Below are experts of layer 5 (counted from 0) of a mixture-of-experts language model. Rows are named router (the router's row for the expert), up (a neuron's input weights, with its number) and show model dimensions 240-279. Each number is 50 + 12 x the weight over its row's rms, rounded and kept within 0 to 99.
Before each expert's rows: "gets" lists some tokens that make up at least twice as much of what it gets as of all text. This comes from a sample of Wikipedia text that the model never trained on. Tokens count by the router's weight.

# expert 0
gets: "\n", " the", " a", " his", " The", " an"
router:36 52 57 58 58 65 46 50 55 68 43 41 49 57 43 21 57 27 63 51 44 58 49 31 52 66 45 42 52 64 60 46 56 40 33 70 64 48 47 51
up0:53 36 25 60 30 45 48 71 56 57 50 33 31 49 50 40 71 40 49 50 48 53 36 47 23 39 52 46 57 44 53 41 48 30 51 59 60 52 27 46
up1:34 48 63 64 51 39 51 49 60 43 47 58 36 72 35 32 48 44 45 62 50 64 48 43 56 41 48 37 54 62 57 24 27 48 49 50 50 48 42 44
up2:47 62 64 54 59 71 41 55 60 52 51 57 47 45 39 55 74 53 48 45 52 66 27 60 49 51 51 19 70 36 52 30 70 50 53 57 49 57 51 42
up3:52 56 39 60 58 37 52 42 49 67 65 70 45 23 31 55 65 51 51 56 40 14 46 38 43 47 52 38 57 61 35 52 68 49 47 33 61 51 54 51
up4:62 71 48 54 60 58 53 24 57 34 52 40 35 33 19 24 44 65 46 43 38 35 46 54 51 45 31 29 44 41 63 59 51 23 61 52 46 52 77 33
up5:52 56 37 38 42 36 46 66 42 54 61 50 49 64 63 59 43 70 26 38 34 29 51 58 69 72 40 40 59 60 44 65 43 46 34 52 47 52 62 50
up6:44 36 27 72 44 32 45 50 60 66 47 48 39 69 41 46 44 64 68 50 47 50 57 49 72 32 32 59 38 65 51 72 50 53 53 49 29 50 54 45
up7:68 67 72 54 68 63 63 55 50 49 46 58 44 55 42 59 44 38 60 56 48 47 43 44 29 63 48 32 43 51 56 34 60 42 57 37 32 37 79 49
up8:42 67 39 42 49 47 34 57 50 32 42 49 36 46 62 48 44 50 45 70 44 68 52 02 38 41 47 33 32 67 43 41 78 63 65 48 42 58 47 45
up9:27 52 61 51 40 61 66 51 29 49 67 59 47 44 42 59 32 63 55 70 57 46 82 55 69 52 64 45 50 54 43 28 40 20 48 41 38 41 64 69
up10:64 40 56 56 40 53 44 28 53 68 45 62 58 45 47 47 65 70 54 44 53 43 32 46 45 59 46 56 37 63 50 37 42 46 45 59 41 51 46 34
up11:50 52 61 53 55 49 40 40 41 48 33 31 46 50 35 61 40 54 52 54 55 41 58 62 38 64 40 49 33 35 47 57 40 16 57 32 42 38 38 32
up12:51 38 44 33 46 51 55 52 54 47 55 76 68 49 54 52 58 42 49 66 63 53 27 31 57 58 47 48 62 41 47 65 67 40 66 55 46 74 61 44
up13:41 64 56 29 52 50 77 53 65 55 60 43 74 68 34 45 60 39 44 44 49 23 59 37 43 39 60 28 49 66 48 58 66 66 61 43 47 42 73 42
up14:51 45 19 60 55 59 42 40 49 55 40 58 44 55 48 37 53 44 63 50 48 36 46 74 49 57 42 32 53 51 57 45 51 51 59 56 65 65 40 36
up15:35 52 37 69 53 44 40 38 71 73 59 45 54 42 47 52 51 63 51 56 35 44 61 33 65 50 45 56 36 67 51 48 60 65 44 65 50 57 60 38
up16:80 50 32 39 42 63 48 35 50 58 36 78 49 47 51 45 42 37 39 55 39 51 39 43 36 56 51 52 48 47 52 68 63 42 45 65 68 56 63 55
up17:48 54 56 45 80 53 50 29 63 62 67 53 38 37 40 51 63 45 47 39 43 39 51 59 74 32 41 58 35 54 57 47 39 70 47 47 36 63 54 48
up18:27 68 63 32 69 47 61 28 45 42 63 43 51 44 55 65 37 46 32 41 75 48 49 26 53 24 40 55 44 56 46 52 42 37 68 34 46 42 52 51

# expert 3
gets: " was", " is", " to", " that", " he", " for"
router:51 52 34 51 60 36 53 50 58 50 68 41 32 64 33 42 32 50 47 73 43 48 33 28 46 59 58 65 40 56 58 52 54 58 42 61 42 45 42 65
up0:52 46 40 55 50 70 44 26 60 32 53 37 21 26 62 35 58 63 49 43 54 68 58 48 54 24 48 37 65 66 46 36 36 40 18 66 62 41 69 47
up1:50 46 61 44 60 51 33 31 66 44 62 59 45 81 41 36 68 60 66 72 38 48 49 35 55 38 53 64 50 36 49 49 50 25 49 57 43 32 56 58
up2:56 47 49 44 33 34 42 62 45 36 51 50 44 46 24 48 51 57 61 51 58 73 37 49 49 68 41 59 56 39 27 53 41 33 63 60 38 54 55 46
up3:56 53 61 52 34 42 40 45 45 27 60 33 37 47 41 66 62 53 45 59 62 20 24 53 66 56 49 51 38 41 48 39 72 66 78 44 62 53 46 66
up4:46 47 76 35 44 45 28 57 40 66 80 46 67 33 36 56 66 66 56 77 70 61 66 57 52 73 41 43 48 47 66 25 57 38 76 47 42 48 58 40
up5:37 39 41 36 58 35 48 46 45 50 40 33 32 57 33 50 31 53 58 55 55 63 29 40 52 51 26 38 53 40 64 66 58 52 48 53 42 60 42 47
up6:54 37 58 42 61 56 62 51 48 64 51 31 74 35 52 41 43 43 47 48 45 40 66 40 61 57 62 47 71 72 73 35 57 39 50 58 44 38 45 43
up7:43 38 57 52 40 43 69 53 75 55 63 39 32 38 61 46 41 30 51 61 59 58 27 46 47 55 60 54 50 60 62 43 37 60 47 51 63 60 36 29
up8:61 40 62 54 60 51 61 45 32 24 47 42 61 40 49 60 66 51 39 37 60 47 57 19 44 50 41 59 48 46 42 56 44 43 61 40 66 43 54 72
up9:63 19 60 49 46 33 44 81 30 44 49 62 44 52 62 52 38 68 12 52 56 52 66 53 33 64 62 55 31 36 55 54 34 58 56 62 63 52 72 53
up10:59 71 62 45 33 48 63 41 44 31 46 37 53 58 46 50 29 61 58 84 43 43 33 75 50 55 37 61 51 56 40 34 74 59 50 57 60 67 57 46
up11:46 50 42 58 45 41 69 78 42 53 63 47 47 39 71 64 50 50 39 60 48 55 73 36 72 47 57 47 53 38 51 38 58 37 49 39 64 52 56 28
up12:52 29 36 49 53 64 43 42 51 84 46 59 54 45 53 44 63 72 51 53 46 29 51 38 45 36 60 41 43 65 49 57 44 38 54 62 63 52 59 37
up13:75 33 59 59 48 61 47 47 56 28 42 53 52 43 53 30 16 65 71 49 44 54 52 77 39 50 63 56 41 56 50 63 35 56 58 51 43 54 52 55
up14:47 49 49 43 49 60 54 66 58 50 75 67 50 47 50 31 59 71 57 63 49 41 36 63 53 46 23 56 45 79 63 52 50 49 69 69 53 58 36 33
up15:58 45 38 61 50 51 55 29 29 58 44 37 52 50 30 71 41 78 24 63 55 55 42 37 40 37 71 48 58 31 52 51 10 41 61 45 61 52 62 56
up16:51 70 49 41 58 66 24 74 35 48 43 47 58 41 40 62 63 39 66 54 48 41 46 56 39 62 59 43 42 39 54 58 50 49 46 55 53 42 99 49
up17:44 41 68 55 78 51 53 34 57 51 45 32 51 48 46 62 30 49 44 63 43 55 55 42 69 37 60 53 35 56 55 57 58 54 51 52 53 61 53 36
up18:73 54 39 32 48 45 43 57 57 62 56 70 34 53 60 46 45 57 62 41 37 31 42 69 63 48 48 41 41 51 55 54 32 61 41 74 41 56 64 55

# expert 8
gets: " ", " 1", " 0", " 2", " 3", " 4"
router:55 43 37 46 47 50 56 26 53 70 67 51 46 31 64 42 43 38 44 36 69 65 42 28 30 64 25 39 44 40 51 58 56 36 50 33 53 36 40 63
up0:41 63 47 26 71 32 52 45 54 57 52 68 39 31 44 34 68 58 51 43 68 37 35 32 44 37 49 60 61 34 44 50 42 62 43 50 60 48 53 59
up1:42 52 42 53 51 51 39 26 66 63 21 31 62 36 34 29 72 71 44 46 42 51 47 44 51 34 60 61 42 61 56 42 43 27 55 52 43 49 63 48
up2:30 53 37 29 25 56 55 56 37 50 50 56 76 25 64 64 47 44 33 45 44 41 44 46 44 60 29 32 43 66 51 21 75 48 81 41 46 61 57 39
up3:65 55 41 29 62 62 59 40 55 55 60 71 46 68 45 43 40 64 64 36 39 51 39 35 38 57 34 34 58 43 49 48 41 59 36 55 51 36 55 38
up4:64 48 55 40 25 57 59 55 43 45 36 35 54 14 45 58 65 60 71 35 43 53 35 39 32 43 52 55 87 61 54 40 62 41 50 45 52 51 44 36
up5:46 39 28 67 45 38 55 47 45 33 43 39 52 34 52 59 48 56 67 70 31 59 40 42 47 66 45 33 41 59 18 30 54 75 27 46 49 47 58 57
up6:45 54 20 50 67 63 33 38 54 50 40 38 49 35 60 56 31 56 72 72 62 43 29 45 48 51 45 55 56 55 54 35 37 41 54 28 21 39 58 68
up7:51 56 46 83 42 47 35 49 55 68 31 47 49 25 73 49 47 69 56 13 40 65 41 29 50 61 56 44 74 49 36 70 46 59 47 55 55 51 56 59
up8:56 41 64 35 52 67 65 53 46 55 45 50 41 25 49 47 40 48 56 57 66 57 48 46 56 69 40 47 61 54 52 62 70 42 44 66 40 50 39 44
up9:33 40 38 48 24 77 78 49 57 60 41 49 66 52 51 44 68 60 32 58 59 47 61 81 61 68 38 81 63 50 64 75 43 46 37 48 59 56 60 34
up10:40 52 44 29 57 48 46 47 51 45 44 40 43 54 56 42 49 41 50 36 58 54 67 61 50 60 55 39 67 52 55 42 63 50 59 55 53 46 47 36
up11:64 71 34 44 55 37 62 60 62 35 50 64 44 63 54 40 41 80 48 68 58 46 59 38 46 54 09 62 40 36 61 58 42 64 45 56 54 52 58 57
up12:42 55 46 52 53 33 59 67 52 56 63 72 34 34 54 30 54 38 52 53 49 42 59 33 40 50 37 44 53 36 58 55 42 59 52 33 39 67 40 52
up13:46 43 42 62 71 43 23 62 50 55 49 62 44 37 28 57 21 21 39 57 48 29 41 46 57 46 43 35 52 49 49 66 36 59 61 52 40 57 41 61
up14:60 38 32 66 33 54 38 46 60 55 50 55 54 24 60 39 68 64 60 61 44 63 88 26 56 43 27 56 44 57 36 47 45 78 42 41 45 56 57 29
up15:33 68 31 56 45 55 21 41 62 67 42 44 36 58 52 59 33 65 61 42 53 49 68 44 56 36 36 41 63 33 36 61 63 38 32 54 38 71 49 62
up16:63 46 51 48 30 61 29 31 62 44 27 50 53 49 27 35 36 68 40 36 54 64 58 63 64 61 64 58 67 56 49 49 53 48 43 30 23 37 52 47
up17:37 42 21 22 38 65 43 46 58 52 63 48 56 53 37 56 54 32 38 28 54 65 44 41 60 38 28 56 34 36 60 55 53 40 43 54 55 53 56 30
up18:27 58 47 43 32 27 62 35 43 57 49 42 43 70 43 64 22 29 39 26 76 65 63 48 47 65 48 62 40 59 51 42 62 36 65 58 52 67 51 28

# expert 11
gets: " |", ".", ":", ";", "|", " as"
router:68 43 52 45 27 65 56 54 57 41 59 39 51 52 67 62 37 40 45 39 72 56 34 53 43 40 43 67 70 44 63 44 61 61 47 56 49 58 70 70
up0:52 19 45 57 36 59 33 52 43 45 45 25 34 49 48 48 65 64 41 60 52 56 56 44 40 49 62 62 52 72 44 57 44 46 43 67 65 44 57 32
up1:52 55 37 51 66 73 50 50 53 58 50 42 54 54 52 58 34 48 59 44 41 47 39 39 52 36 52 36 43 64 61 54 83 62 58 36 85 55 65 51
up2:52 31 61 50 76 45 35 58 09 55 68 63 69 62 47 49 43 35 50 44 55 59 61 51 41 53 60 52 50 58 27 55 36 51 40 49 25 37 58 55
up3:41 54 50 70 53 46 45 64 48 48 56 40 44 39 57 51 34 53 61 52 39 45 53 44 71 56 59 58 50 42 46 28 44 49 53 57 50 43 33 57
up4:42 39 45 45 46 55 38 49 56 69 39 53 65 54 36 55 51 54 47 60 50 64 61 39 61 33 40 60 55 42 30 37 55 51 61 36 85 70 47 47
up5:46 65 56 54 33 41 61 52 57 59 62 55 52 44 46 69 70 52 53 46 50 41 58 45 39 50 64 52 48 37 47 54 64 34 52 51 50 53 47 26
up6:39 50 51 59 41 55 48 46 51 59 44 55 48 27 26 55 59 40 42 53 53 45 52 46 44 33 57 37 56 66 58 60 55 36 63 44 63 51 52 54
up7:47 37 36 50 47 33 55 45 41 55 58 49 47 52 52 31 25 30 33 51 42 71 40 60 44 62 51 61 48 55 54 51 53 50 50 65 35 48 38 50
up8:49 33 35 27 70 53 51 46 69 60 59 55 70 34 29 42 50 56 52 46 61 43 45 26 57 23 50 47 37 50 72 52 60 49 38 80 36 59 41 70
up9:51 49 53 70 21 40 68 44 52 50 61 59 55 48 31 60 43 26 73 54 36 37 36 40 55 65 54 54 46 45 43 65 62 79 42 62 52 43 68 57
up10:55 50 55 52 60 78 53 54 58 47 44 61 58 38 58 52 70 72 64 51 55 39 28 39 52 27 42 42 60 67 43 44 60 65 52 55 74 44 71 59
up11:56 48 39 54 52 63 68 52 48 57 56 34 47 50 46 48 48 70 41 56 41 39 48 56 35 80 53 63 68 58 57 41 65 61 34 58 13 34 48 70
up12:69 60 58 51 68 47 23 43 33 58 49 38 68 63 37 33 45 55 67 59 40 84 54 64 25 60 58 57 25 40 39 48 52 66 42 46 56 47 29 48
up13:48 47 41 36 59 59 52 58 56 56 34 55 33 42 48 32 41 30 72 50 52 36 62 37 47 60 22 30 26 77 41 61 42 36 36 45 68 53 55 28
up14:69 40 42 52 47 45 70 59 41 42 69 30 50 43 23 28 53 56 28 76 38 53 48 55 50 55 65 62 59 35 70 55 50 27 39 47 51 47 66 44
up15:30 48 59 85 40 47 47 41 45 29 43 65 56 58 40 18 57 48 36 60 50 53 52 60 47 55 77 56 47 52 53 32 42 41 40 54 34 35 39 43
up16:51 45 57 60 45 47 73 43 58 51 41 43 58 48 55 32 37 50 69 58 64 53 39 62 52 45 68 45 73 42 55 67 32 42 52 39 43 38 44 37
up17:69 43 54 43 29 38 22 53 59 53 58 62 41 53 59 46 54 51 51 49 44 55 65 65 43 34 56 66 67 48 50 81 52 58 44 62 44 45 30 55
up18:65 58 28 45 64 63 56 54 26 58 65 27 36 48 52 55 38 50 23 41 44 41 58 40 44 51 56 33 47 39 51 51 64 55 46 45 49 29 63 42

# expert 5
gets: ",", " of", " and", " in", " from", " on"
router:55 52 33 39 42 67 54 45 53 61 55 47 59 28 43 48 56 60 41 59 55 51 47 49 44 37 50 43 67 48 48 58 65 46 34 55 48 57 41 48
up0:52 35 34 30 38 57 56 48 66 46 61 57 67 46 63 51 48 25 34 53 39 55 48 71 52 64 40 45 50 43 64 29 56 80 58 26 45 30 61 60
up1:54 47 48 45 47 54 43 50 49 58 44 55 44 47 41 31 26 31 47 48 36 40 66 42 41 24 58 37 55 42 55 24 18 59 35 53 42 46 47 49
up2:48 73 65 36 41 55 58 50 46 55 50 40 46 44 55 58 47 59 65 47 47 65 42 56 68 60 47 48 37 45 75 44 67 51 58 62 56 56 45 48
up3:70 42 51 63 52 38 45 53 48 55 51 42 45 51 54 45 52 57 46 77 59 24 49 47 46 51 39 40 44 56 63 48 44 41 40 64 61 59 54 45
up4:66 65 57 46 47 37 65 52 64 73 53 53 48 47 37 60 39 44 42 40 36 28 48 23 43 34 39 53 50 56 72 56 61 53 57 37 56 46 54 68
up5:61 34 54 40 53 31 30 66 30 38 54 62 22 68 48 51 56 51 46 59 81 65 48 47 45 38 55 37 62 59 61 71 27 52 55 42 32 43 62 57
up6:45 49 47 51 32 51 43 52 48 42 69 33 32 55 66 25 54 64 41 56 59 51 55 74 49 77 55 54 20 59 44 43 40 45 65 68 63 37 40 59
up7:53 33 43 72 42 43 66 56 58 51 31 56 58 39 55 62 53 36 50 45 55 40 32 71 41 41 71 38 44 47 45 44 25 40 56 41 45 37 65 50
up8:45 50 72 64 47 48 47 43 24 62 53 63 29 33 47 46 48 56 38 52 46 59 43 51 40 54 57 63 61 68 59 42 50 42 64 59 30 57 42 31
up9:42 46 42 42 42 65 52 46 49 57 70 54 55 50 62 68 49 65 61 38 33 50 43 40 47 69 38 47 33 54 39 56 63 92 56 44 44 37 61 46
up10:46 60 57 47 38 23 51 36 56 48 60 45 59 28 50 46 52 58 51 43 58 45 30 65 40 44 72 43 59 51 47 65 46 41 58 55 53 30 64 39
up11:50 59 16 51 57 33 41 81 66 47 67 60 39 48 46 59 62 52 50 62 54 33 42 19 48 65 40 34 33 47 56 65 61 39 56 51 62 62 55 46
up12:72 46 26 35 63 54 29 71 45 41 51 54 57 43 48 31 32 66 51 61 39 58 63 66 63 57 40 49 47 53 47 52 39 71 50 55 56 57 32 61
up13:62 62 68 34 40 54 54 43 42 51 80 43 41 42 60 43 38 50 60 40 52 54 60 66 34 38 63 51 33 63 46 55 68 37 75 71 44 58 49 17
up14:58 43 53 44 48 36 61 53 44 44 60 47 35 41 46 37 57 76 73 56 44 58 39 55 37 53 53 44 62 57 48 76 41 58 52 81 65 33 59 67
up15:52 50 42 70 46 41 56 54 52 57 39 36 30 48 37 61 53 38 74 61 55 47 43 61 42 52 57 44 54 33 43 55 61 42 49 34 56 58 54 54
up16:47 55 55 24 47 49 59 53 35 54 64 57 59 50 45 51 50 66 43 44 61 45 55 30 39 55 71 47 40 46 54 50 49 38 74 63 58 63 45 42
up17:52 45 57 50 48 52 75 34 39 18 51 48 48 61 59 51 58 50 64 60 42 45 51 43 53 45 38 33 44 52 38 32 31 46 50 28 42 44 45 69
up18:29 44 53 45 25 38 63 37 60 32 62 48 49 44 62 46 65 56 53 52 32 64 36 67 78 41 44 46 66 65 44 70 26 58 49 44 49 52 52 47

# expert 10
gets: "s", " School", " League", " States", "ers", " career"
router:72 45 48 68 31 54 57 27 50 57 40 42 54 55 37 48 62 78 36 71 60 55 44 44 37 56 54 53 55 38 57 65 54 50 36 57 37 36 29 51
up0:45 43 69 55 41 55 46 59 52 56 55 68 32 52 27 49 54 87 41 51 42 61 39 63 47 71 49 71 36 45 51 37 47 41 49 82 64 45 39 76
up1:39 39 57 41 52 45 64 48 47 54 52 47 48 51 35 60 44 56 61 54 63 38 55 38 55 51 30 82 38 62 64 44 54 40 53 63 52 63 58 42
up2:15 47 44 38 41 63 47 45 25 45 36 50 46 68 45 34 32 36 55 53 46 57 38 65 34 30 58 58 48 54 57 32 35 48 67 63 46 47 48 30
up3:51 43 53 38 50 54 59 50 44 47 62 46 70 46 34 26 64 57 63 57 55 56 48 46 50 59 49 60 56 40 31 26 57 47 57 37 72 39 53 53
up4:64 43 51 53 36 47 50 35 58 35 74 46 73 38 73 79 41 64 40 59 68 57 46 46 45 61 49 50 66 27 59 43 40 32 66 33 71 58 33 34
up5:30 39 41 45 46 76 63 41 43 41 68 45 54 82 40 54 44 47 61 44 39 61 48 32 61 44 57 58 55 43 56 59 54 53 31 49 45 34 61 65
up6:54 24 70 63 49 57 35 45 51 54 39 53 41 38 46 63 61 63 44 52 41 20 37 71 66 50 51 58 60 57 50 48 40 58 32 68 45 61 63 39
up7:48 53 61 54 46 65 47 58 54 50 63 55 52 40 49 62 25 45 61 33 59 35 42 63 60 49 56 63 59 66 59 23 42 38 46 46 76 54 49 48
up8:65 47 42 29 55 50 37 54 69 52 41 74 46 31 54 49 55 56 54 71 43 62 56 46 52 62 46 69 32 68 55 55 52 42 46 62 35 50 35 43
up9:41 54 63 63 52 25 57 52 34 38 40 45 76 45 27 40 37 42 67 40 38 56 35 61 37 69 53 56 52 48 51 38 49 60 29 67 49 54 50 41
up10:70 26 73 73 46 27 52 34 52 40 41 43 49 48 49 44 47 43 66 32 43 73 55 75 28 56 58 44 45 55 55 40 65 57 35 68 56 62 58 29
up11:40 50 59 69 42 55 42 43 49 54 74 44 47 42 55 40 36 74 52 39 55 34 39 58 54 29 50 55 57 72 36 48 37 56 58 60 78 35 47 54
up12:46 63 53 56 56 37 41 59 35 53 73 63 43 57 40 37 51 54 54 54 53 57 31 42 24 36 24 75 44 48 21 73 28 55 26 42 44 63 62 51
up13:45 64 51 53 37 58 35 47 28 42 53 53 34 49 43 50 75 43 60 53 58 61 51 51 54 74 79 63 57 32 41 73 48 42 67 66 60 68 61 42
up14:48 30 42 46 46 31 35 39 56 59 32 50 49 23 44 58 53 35 38 60 62 50 32 37 53 57 55 72 56 47 38 43 62 35 47 67 23 48 38 63
up15:49 38 40 51 57 35 65 61 40 41 49 41 61 42 50 51 61 67 39 55 42 44 63 40 59 45 20 68 46 41 48 56 54 45 51 61 41 56 46 54
up16:57 62 53 35 45 35 63 60 32 53 40 56 23 57 49 46 29 64 52 63 35 26 59 39 45 63 50 50 63 45 47 58 57 59 53 63 78 56 48 61
up17:25 50 63 55 43 59 62 52 40 38 57 44 43 67 72 50 53 73 67 53 64 74 47 54 46 31 51 56 45 48 72 51 56 54 50 54 66 52 29 34
up18:77 48 58 54 54 54 41 19 45 33 57 40 42 40 54 42 33 57 34 43 42 33 58 60 44 67 37 49 48 30 64 36 43 55 52 43 61 48 68 40

# expert 7
gets: " (", "==", "|", "'", "===", " to"
router:50 50 50 48 27 57 34 36 62 63 24 52 61 38 49 59 30 59 57 35 53 60 32 48 62 46 30 44 70 59 54 51 42 57 46 39 45 42 59 43
up0:45 64 40 62 43 66 52 33 45 33 57 38 51 77 34 42 63 47 32 57 67 31 42 29 48 28 36 57 69 61 54 41 24 39 59 76 56 50 63 80
up1:29 54 86 52 34 30 50 42 46 58 68 40 34 45 62 47 45 60 63 65 66 62 31 53 73 48 50 52 48 38 67 33 49 18 50 55 56 58 49 51
up2:68 57 69 47 53 37 65 49 36 83 49 35 46 83 32 61 35 54 49 37 51 38 54 57 59 53 55 58 57 32 63 33 68 44 24 50 43 57 61 45
up3:40 61 45 50 57 40 50 44 47 54 44 51 57 54 44 56 60 32 74 32 43 61 33 67 50 42 56 35 50 36 20 40 69 47 58 58 50 58 62 62
up4:54 55 32 53 56 46 56 37 34 53 36 77 41 55 42 52 29 40 49 35 42 43 42 40 35 52 30 70 56 31 65 63 49 48 19 35 58 36 51 38
up5:57 50 68 69 49 53 46 52 52 50 43 50 56 56 12 36 63 40 49 44 55 67 40 68 60 74 44 43 52 54 60 57 68 45 49 48 59 12 58 36
up6:41 45 59 45 29 31 56 42 29 62 44 57 57 32 47 46 48 47 52 33 36 47 24 48 46 36 48 49 58 42 44 49 57 53 54 63 44 42 46 41
up7:49 38 37 41 39 58 42 42 63 44 34 55 38 56 51 46 60 47 59 51 40 38 55 75 41 71 39 47 51 59 58 49 52 49 50 60 54 50 51 40
up8:45 42 50 57 68 42 25 46 51 66 53 54 57 49 38 80 28 44 70 34 52 57 54 53 49 58 58 51 62 53 46 47 66 43 30 37 37 60 43 67
up9:58 63 63 25 36 41 51 36 52 34 43 65 53 46 55 56 36 56 45 42 63 35 58 52 40 52 55 48 68 47 58 68 49 46 51 70 46 57 50 46
up10:69 56 63 42 33 59 57 39 57 62 59 45 73 65 43 49 48 57 60 30 14 46 50 45 42 61 55 53 41 64 53 41 44 65 60 63 37 39 58 49
up11:39 32 48 60 63 55 65 39 69 80 46 53 52 42 57 41 66 64 62 35 41 57 54 71 23 65 43 25 42 68 65 41 47 26 58 32 45 64 43 51
up12:46 39 48 39 45 52 51 49 33 42 60 65 60 58 40 47 27 57 48 56 67 48 46 46 53 51 35 46 83 52 48 68 44 50 56 54 55 35 62 52
up13:46 54 48 38 50 26 49 55 42 69 47 45 73 50 32 45 33 46 63 52 43 47 63 42 46 59 37 40 42 20 70 52 42 53 21 52 37 29 40 59
up14:32 45 44 74 30 59 60 55 54 36 47 66 36 48 51 46 46 33 45 65 42 66 57 39 59 34 48 38 59 67 52 34 59 43 40 33 69 47 31 39
up15:43 50 38 44 52 37 47 52 49 53 47 61 29 50 49 54 51 46 27 52 58 71 58 39 61 56 49 53 31 37 50 60 65 29 55 56 33 49 49 50
up16:48 60 37 33 53 50 32 69 44 57 45 65 39 51 52 62 56 49 46 43 49 54 48 53 45 50 63 52 50 48 49 51 43 53 45 45 43 43 49 65
up17:48 52 45 39 58 89 54 71 68 54 47 47 51 31 30 44 23 40 47 54 51 41 45 50 44 73 50 57 55 40 65 57 45 50 60 54 52 69 74 42
up18:44 42 33 50 48 41 58 59 55 44 32 47 73 52 52 45 22 41 65 73 73 58 37 47 40 52 49 65 56 50 63 33 63 48 60 51 54 24 61 45

# expert 2
gets: "-", "a", "i", "e", "o", "y"
router:66 60 20 28 38 54 54 55 58 63 56 63 54 40 57 63 57 48 69 47 59 48 41 66 59 30 62 46 37 33 62 31 47 58 43 45 60 25 46 80
up0:41 62 55 36 35 32 40 81 40 55 41 55 37 48 63 64 26 31 53 54 53 72 47 72 53 44 63 58 25 51 31 33 38 61 46 44 51 46 69 55
up1:40 45 44 61 43 46 42 38 51 64 42 52 48 61 41 43 51 23 57 49 59 47 73 56 55 66 57 50 60 70 70 44 57 39 45 52 46 41 62 52
up2:55 44 46 67 31 38 51 45 66 47 71 41 34 45 44 18 51 54 43 36 34 76 50 44 59 54 53 47 40 47 41 47 34 38 42 49 58 46 61 55
up3:38 48 49 52 54 44 25 52 44 65 27 34 85 53 65 66 40 50 37 62 52 87 44 71 47 41 48 56 48 65 59 50 31 71 58 60 50 60 45 58
up4:47 59 74 59 67 26 51 47 50 40 67 50 43 48 29 66 62 48 49 41 36 40 52 51 52 55 46 49 64 64 34 10 55 49 30 32 49 47 45 62
up5:50 68 76 49 10 32 39 36 95 52 61 46 47 68 54 31 30 55 35 29 44 39 51 54 37 47 60 64 61 70 58 61 40 50 46 46 61 45 44 41
up6:55 50 47 47 37 44 35 62 62 39 66 53 59 59 47 52 51 42 42 70 51 21 48 71 59 61 66 45 59 66 55 45 44 46 56 52 57 28 41 31
up7:48 75 42 57 59 89 49 56 42 34 41 51 41 52 20 42 35 71 56 63 59 58 71 62 51 51 43 45 46 24 48 57 57 35 31 66 31 44 56 40
up8:20 55 31 57 40 68 48 60 46 39 54 52 67 51 26 34 32 64 44 46 45 36 43 46 62 44 45 34 49 46 47 49 48 61 30 52 27 68 21 42
up9:27 59 32 35 42 56 65 56 69 43 49 46 51 49 48 60 53 67 48 59 37 56 48 44 61 42 48 30 42 36 53 37 45 45 59 60 39 43 59 57
up10:15 36 62 44 42 65 62 46 42 42 35 46 64 44 60 61 50 53 57 51 37 46 44 38 60 53 36 43 49 34 46 43 68 53 53 39 63 45 58 39
up11:61 67 54 47 49 66 65 52 51 72 48 50 54 76 60 46 46 54 38 49 56 51 55 45 59 68 44 42 61 57 70 33 48 56 53 49 44 40 50 60
up12:48 50 30 43 60 67 46 48 61 47 48 36 60 49 41 52 53 60 41 54 57 71 27 52 48 45 61 47 56 78 60 60 66 30 68 62 50 54 40 47
up13:41 50 52 48 36 50 37 52 48 47 57 70 72 63 67 43 47 66 48 45 48 67 60 87 39 45 77 37 46 56 19 62 39 44 53 47 49 38 42 67
up14:46 51 31 20 54 50 35 62 32 48 46 36 51 44 43 40 39 33 60 35 56 68 40 41 71 51 51 46 40 44 74 36 56 50 65 61 59 45 60 35
up15:44 70 53 42 25 56 34 43 38 51 58 43 39 51 43 48 43 65 54 40 55 59 58 46 51 65 35 53 28 64 31 67 46 41 71 58 29 39 27 58
up16:70 56 54 59 34 37 34 49 51 43 57 38 44 52 69 57 46 51 63 43 46 54 45 60 47 32 71 40 68 39 48 54 47 45 58 61 51 36 59 43
up17:35 43 40 48 43 42 44 37 21 52 62 45 44 33 47 46 58 12 80 49 43 63 46 26 44 56 54 50 46 63 21 46 35 61 40 54 44 43 43 54
up18:50 45 43 46 45 59 44 54 46 48 50 45 39 53 55 49 66 59 49 52 60 29 42 49 53 47 41 53 46 60 75 45 41 58 26 49 47 48 37 59